config.toml
n_layer = 19
d_shared_expert = 0
router_score = "sigmoid"
normalize_top_k = true
routed_scale = 1.0
balance_bias = true
n_head = 2
rope_base = 3400.0
rope_fraction = 1.0
init_std_down = 0.0
lr = 0.00858
beta1 = 0.95
grad_clip = 0.5
warmup_steps = 50
seq_len = 1024
Below are experts of layer 3 (counted from 0) of a mixture-of-experts language model. Rows are named router (the router's row for the expert), gate (a neuron's input weights, with its number), up (a neuron's input weights, with its number), down (a neuron's output weights, with its number) and show model dimensions 0-127. Each number is 500 + 50 x the weight over its row's rms, rounded and kept within 0 to 999. Numbers have three digits each.
Before each expert's rows: "comes before" lists some tokens at least twice as common just after its tokens as in all text. This comes from a sample of Wikipedia text that the model never trained on. Tokens count by the router's weight.

# expert 88
comes before: "\n", "-", "|", " The", " He", " In"
router:494505533505484469490520508525469567578481500474479454581447500484505384470499436514481462488599517428571532543433526517448546533521485534476556617421442494529504455383507404556519513625537548482447559492513547458445502407429546524432492498531429529456451479431469536474569466525519401374505589426560467460415591470512540449535533482540475500601488484521545495521540503548480566444455
gate0:553562445429498530515600458404499474515507473602448523488554450401347617476486537425524463586514401419499403548511513472434480555526548457509521475618571513475512512561408440417451535471495421488479543522524473485424502551549449582487527488482519524439485533458475419515585506480556571549461528541563530581484502553473472480546535486499533511493532514507488502445451436513486463496567
up0:471521556600436427584517529501535507519448550532562505483531468560621507467502426538471437434601553512545544533545530530514493445491549540530514518466429591533534498499601458474569454447509582481526453523423558525568461462524524458469545480375449517537556512513416576422518432515474492493497514478467535538427510568529515498565373499545516481600496510514503449426436510395539604474467
down0:494485413452437501567594497589464498519466519442526538451497501487508470535508457474464499501416490532553470448545589524590555504474560402427467476520532364445493441537503532463529491524531517580556453410459590489516507560583496478474562464422578531558494543475623553515463605462496496558551566517495556557591502574428547488590523524445482573568502496471471501466439490431519510516420
gate1:495453457482582484471469463399517443505480449579457521565509488555450424512590593526503495557502509517572504553527432488510521518567539540469499489560476623501442444588459537481496413537507510566552498472544536533553522490491513522491486569466535706442477494599468471421556504466479524510502502501475509578435480438461492449493534427492436575496420579511488445418516442590456494584539
up1:490577437560429534518570595577537484457578484541595542467506557501533488505589550529466475509393483454507506565491534441502507539517475466476429520476557466554477439524546446438492517512484504458463471539440431602553518491447443439498464418413528398505523489455512558466426542484519485489535367536541482464460464547532448521588500509492593465523555451504534550518397428420503619491583
down1:464448531432435472437453444421515537532541498577516422491550441484482482559557574537514492549516535525487522483550476426566497625549562502493480422575501587535482530628469538415441426523574497510485468568566551384450476597495559479456440578526481583497422506548561448477515510531503521471497492489522505534534480444479475459495430468442507466429412506484511393404526441528550480559439

# expert 51
comes before: " of", " was", ".", ",", " is", " in"
router:527480436538494450567559474588569517561507561471497551619470516538415576441549476495523468504465479527498541496450481446492460541443430488497561520497481450511458572455627477481452582510433452447547472487500503557518534500526518510384485449526542543569507534516568517469490590442479443440571642559483552507579428536519521525527510527473488550526498531511521582405496571473343584514484
gate0:499572459482456398478519430534582486466512528520480559540476525511414481505504486507517553396499487574533556472436402482565571480440538454512461531547483616569555546505511489517450463524474557450525506562472445514476525528550524398423416519530525552537465570594492508458522443455333489438507519519497457480527363472560482561529608509458506523477522578459540502536410518480479549492413
up0:462523562597565479515533451513562512495557446545463429501417493551543490565472399541538548514552420567463486447428492531494519473507502503524451462504425410545525458588513475438474481452443542511507530543561474498541576446456488424566551518581488597559431523389523504403446528572484497467489539455583546451493401537409519588543573492559516493563489521445444521545525578566462535563462
down0:436408585460561554451527508416572543569530485545388551501386458511535484456532500605385495545463537613548449542506527451535480566460576486553463553456534515414484535574502581553508492480452557500441515524597483556567507555566562494539497538535473438532510517502538497541537423577530521520542473524454470504545416478494516498564530590548533428600546561509491557499507523580485525487476
gate1:602468500577600496540514534548427494601484560487505414503601482438510474521466504524446566554514477462470587565482549411461519468530490527450484533476522415427473489517516558381411455462419504602515463534481529571495520530490531539561532426480472492438483564527456542456444467525477341532447511528582479501583465571473530452458451580464572481529461421550501571527491532465503512548482
up1:502635521519508519531524532546528452447455476466488450467454528468522392453548527454453376502555571525598427490520428605529470580567589544495427556454501409466454444527419619529499454495563489588527371491437514468505517480494473501570514507466525538483508409524565437519501478574432570464413489541445511520531554479455496479501475487476523502487571571464526583502554514527515529477562
down1:445502577476411556508429535546518530397447523544502545467534572531539459660525589547522379508536503508585436512510477452572429451484489437473459492479566525478521422493482502605475550468450453599488451515536522492468514475512525488511517588596477573500551441438514455491422439545383509609508517524516545503543457581419563491437502516506469508543517495498405433472465479524544475501496

# expert 83
comes before: "s", ",", ".", "ing", "ed", "s,"
router:523555468551503578406510524491585411483561485411471561530507526510458524566627462531465476462423526520525483516494524423565495643441605461503535568435531567461509558539531557510474528477551424531504450440540541437554509510472557458479506519562494550532452476442467541455488577571479516547528607479527570421519533545394512554510449523449542535467511377546458587501531508448489442523500
gate0:505501510477522481507586659484515471584542421459481478465524545462439386632444564474458519384520476476547460522534493454524432515463564489417578485529458500541407563474502476523448502450576416480480543433484521521462532557448497502466516422397403477549458564472545538450580482487507502479476486529426426494542530542526506461412454563469446408527514490484478422561465490431491493533452
up0:532540525569527501575455492538494577547569487475453552477568565492490458480520596486508511526530529474465544476502521537575612503466570406472406426559492409479526483636506510463487467508501405457500448445462556515463498524490449464516451491415421537498481525512543483565517436396500402419449505468490439501592450521477596460489572539453470590540569541452450490589435589538531456467499
down0:498523536557565563548454405560431497501467525617507491450496450433478496492532463493527476468462543470403473544478515487470578546453529509476488543504495527564481452534571590432504505465502419550468479373559462462451550401600444450536507596510455507496478555567417472512381460382400487456550536534447569468485476530458539502565557546565505575508498467477452565488478546557551480431538
gate1:523485484483408552429565490546419474462447535456466555558570520482438447543529424505508549412501496535485516537542538526476471498482508386444570478478480503550521481489481532558464549510528446414462526446460486439484486423456541440549500464617506420494551532426545519508551498586542593536484517483503566490568416500451541523623478476455552455468549397506579606571506626472545568525549
up1:501389476488406468562485523452433555437429602461455539402530556543481515468488490552530575412560447524445499445598450486458459561604499555522542472551422494486474513401448535469504531539549549448595558539456463540527445605473500519424541461518536477437515567431521472570544534415477522502465474522513427576453511537510512557479524551499536622529561486530447427517508477454458515460548
down1:508549523502476561442558558515444462518539465479457478559497509490489468479522586494560560582453568516574533537468504464492545489466553525517554462446598479627496546404470484364558412523463457492484513488460558514482498540435433571446460543511448526612535467482541495491541427494386530464498590443559489509541429521367448569472483373484535477468492444496537423506451479542456487538433

# expert 19
comes before: "\n", " ", " 0", " 1", " 2", " 3"
router:570530485451515557442466399540434464519468495424433385522503570544461450477487453451516573544570561461445503490477488539508403483458477389535541495552534469438607526520480555523457590560503559494509513491464424544500402528488421575512557455520483468500537525426426489520544519469441509422475634543472536498525406545513497424454418605506529534481605483429474510478454516503492457519545
gate0:496643468447491546508486535529532498568458495441409481517576479536504607554473503541410484452501454554480395442418496559481510500370455503570574541528477525497527463516500513435522457491511520505481538446443447473428534498486447475498567523538472537516392528525457490355493448601381456528479448531544546511482549573420449591430568463554489464509535452469458530474541537488414508517494
up0:449612481535545437500591532520630482551522436533484530607483502425489448459410440509512487482529561496457483528475507590535511422522507522460458444480538461556569506495467567519436453552521489448529450594464507454594501512579503551450410489551624586490529466433455602488438545481510500509515551549497457504517493493512435476549548562467540533488599534535401391464495539525469579487532
down0:445582456581524525498603408496519554506561442485487506595510421458475461496544550494416569574484474477512555500486539522580521490511450589463483540515446517547431515548434513503508514477547422525427516495519441479505467462563474542441512424569656432558483503601500487573433534509428497551557470411446528566531493516409484510514522542474573509529486510538493397406577463437565495511438
gate1:468545388478539534557466416591472461567432541464492535473532556473555438515493430497393492478544596517576516526531454515523447520447488494471521459419508460586413576532456575491520511548534504474478522456392518442453581477485534456513480470479498488437395624526576510494450500462587426515592531408512489521490517560486497529480460550487473517566459500480438418534608537445523601514461
up1:561445539504482498480472555607511466470485440548563490447516480538516508543455454591508441544539469489573577549520488553486513601509485511540503536464550407449598464408405413506445501486452498575482510452568410399453542462565542498419540479474501420506503455497455504564560582489484503509579491420487621567612500529538541396530532472478473462463522488474382441458491533498537526474510
down1:513447412443515498550516456543505427419462517542451418437498497433483424514564492491509488517517578573576523478482608522478558505538511398348519560428562449415575508407585529515586512506493498503503562463500499441480484462415607481427554519488548520426452528432475454391532508459516474512521568536424569524535491548478459513454584500441493514499526468498426452513540487526497477404529

# expert 81
comes before: "-", "|", "\n", "The", "In", "=="
router:553557552487496349555526551460555582547467507489498436537538532521579531445520371550415500518617533526483527507425474469511483553515510520463511620442432517509590353445533527489501523556440389431545429501502488506439450521519609486531507499561577480499440524574478497530487484523481478428516510461506585519489513490437497513489504404468492544587526527492440537477524448497444554512564
gate0:553556503551514534593520484544510493443509527525529463542523567535477592534459542505468503491482463533480441371588578577464569406506497492497524407479459522456496665428518494475526405428490526518589526561438516606527492537461468615475461488509488484464529597543462447567448583449587565397471491490454469495522554533527414546565517524461477506558461532562482499533458488496538504536502
up0:522538505440483408589475465517474477486480505421533518513477449552526442503473460551492533499508566452506550464417511474504453504492397456476537511541435428456545470590479516567474473605437530518537448506476434392445560550551588420464503541516536500513481505510507534474520387525461433445406561498514494454482535500446520478437509480446598609552379482504493380521423548396445514428546
down0:597478387486476492516585425492448505469577499526568475431553430421440502440513529497487472460500488498470500510470506464471580574490487539500524475558568564447578524498363549533570471452574412539556463542523488427557605524510486423528541412527549516534485557449591508503468522473471518553489503473479506556585447595568544495527475471506508532386530462390444500435449481474526472591449
gate1:582472517496568508557592494502478553513568526492435520564547459550535550407536516532502562505485509495568479401505547440469453529576461486466508538418544527508570540445545507470543475523492524444498475474475501575519522498492406474587457480461503445572517522529587549510594508608475470539528578463490449556520558595493386540592410500546521442598442438455622496490481596434515540546490
up1:486478501533590459457498473518536543522461400490588385498442483579518507485462466514372549521517475452547562414507528480520544467513453522524511527455558521473401538567470455435407449498469566529558479532562569482522530492516527520519555496529390539569500460513528516465475600542524431575534541507534588508424583441545484589438594444510496487558478433527511452552545474597614503528439
down1:613472463461415405463493525514420450471517558565424533380506454461435538500455535483568433517515528598490494510433472552414551471433475590429487459591514510566525574514365486558544530531439471545578511466424492545407421440401462428484514495479455490541435536481595509507507431578513554443501475425519495505561515550485502500512452562549460472493526476500511480527532508545487561527529

# expert 3
comes before: " in", " to", " of", " a", " by", " on"
router:515549394506589485541581546541464515482540461420563546469511512476423511480560429496601465518492382597514467487433508519489443461404480445507550522482569513533552550467627412531539541532469472477536487563477497556455526493553516504487455573457538593494576536408504536465500563423463530393565520542539538434505492458537586552598512523441538510519517411460458513492407539446490532487528
gate0:550495528481565418539524488563558409525516616477541516414467549529469488520581564528455400439564532503498464525648475492565540482438450459498473512471609517569539540502430465461505508532536451444524527508499621455535527487526508472547546625540468529462428510508485402495430421459498560526518500496481474527548427582470544456476410516496498562455434481594448563530547538511425518552517
up0:519470483568407534522475557456399569483490546497469462450533455494524493494566599477472576439518418564417578510534540531485483478623590447468486463457462566478433514560495476465560462510592494499430481456600480587538458565471598440483532472548626480512555577443437509513445574523398514515417464569507558446440522487492504480544501533488491547558521521488510462424521521536559506482577
down0:464456454544477523559528514540493449583497494491532558426515490530472598457483428507426429460446580572471541444525406417548523507454519464562518533562513473580507499542468502420532420531472488596509513507492585513439452637529490589473536505472500503544452576543548538447574534496659491480519585492542517518527484552504441551446587509517452545498555487512439512412434502495475610567478
gate1:525534507473538433486353526538524483465534482476503491524477481459473471572581425495506579538518492534440583482516510524479498514427591499488518488546559480503524555563508441430480522448512476435463544595489512426483537500434418475528515548465519430390440535435535578425524554539536461403512508471488538518526475473426507609510521521451687463553423517455382504476457507452486505598467
up1:478514538442543490477440509426520477387496482481552463446460465357528567557511467458536503540543509409529528547513455536581522387419551490639514551466530454495498505446488568478477460490496558564575499596502526505522522514484552498515494471501527563413404448516460498480462474541447456410486532550497502497563459450423460494514550507416586475470480461500511384565479545399548494527623
down1:550476577421506531464464438453550566526480532456449531436490490597520489485435470492562437597493430441500493487572557495443565464538558452438503538423551538464519513411553453549557451513497516506522540517426530500566575514497550454552536395482455488552496476520484483368468439490527527488485520529599440439489485447444522528338580407509540501430519436480414552520474455577537548476470

# expert 109
comes before: "\n", "-", "|", " The", " ", " He"
router:505433552467434524423487462498481558549441528468467422537456539548474478454479453564550475524545534469611561510440515535453578495532516551508519547457456473474516523441482461618520465639502573485399576442490551415477523483438546497509488446502444525451549457470501473447542416530531382452505537425486416349470537470528461433479515536535536497566476507453549414504526467564533576439480
gate0:562467503483497543514561446425448452490491421382525459522547483500428478502496396520463488515441458451578446526539513564525505525516509522532447501585521463460511539437499500515552383533535511498499545470544541423362468548546564492495540579551515443513517520455485477456570490557570505555598463492479506450615422478556558584512449446492523587606449478561533410486420527414453554467523
up0:558541452437588464567472508517536515542471519559562454472408493500524457414521444505451515477515446530514500460505497496531428485525400397570418526441517537485348532534523487526534507470434503475588496516485567410546515481436534515424530453487539619498416478501462494496516545507549473507590486508465536551415609470442562447505459536528476461435516464443509631564569461454531500462602
down0:425558555441493522485589444458526498517491496477549487441529437466553550535508542484421487429435569522509514490549589603519497528489524471453519424569576456504523446510488529443429548463520461578616471551519466569510587501505366511483510548509543529493556504540520558617511551429427494541452498588526584601463498559435459575507472503591517523562453552576521456466498430575509533449486
gate1:501447500482550549531481549449477518390435583641550515439464492510531496434486532474476557435577534570438529460501429476581519447557538603484533489490523475563468545538441518541463487503553438466479498479498508541536569526526429546485546488515571468445476540575494418479485543421444434469473568492523533440490520492388524557419562501469562402385511538440422466591557486521535440414486
up1:605554460490432453412437510537569564474591462415459462481465471560618461462534458523526462459535479576493547392518504591502524503493494450556389575528521436474502478459516531488559522510490425499519461536511435531542516629484497454467430495646510471515554519513566471426505510493499417439485518418527580520499401427516577505482556521505536475452551540429462511502528574491550441531511
down1:525490568477433523387465481391494548468467546531519543502490412492571494468537535478512439464515540497422618475507516454547408433542607471497470422521454483472497403408443439596534479451539485475465526469511431535482572485465437529515456445591505482526530415505457519472467446453439482520384568430432576497445508463540449440523455506561543424470563578471411496502520536480561458510539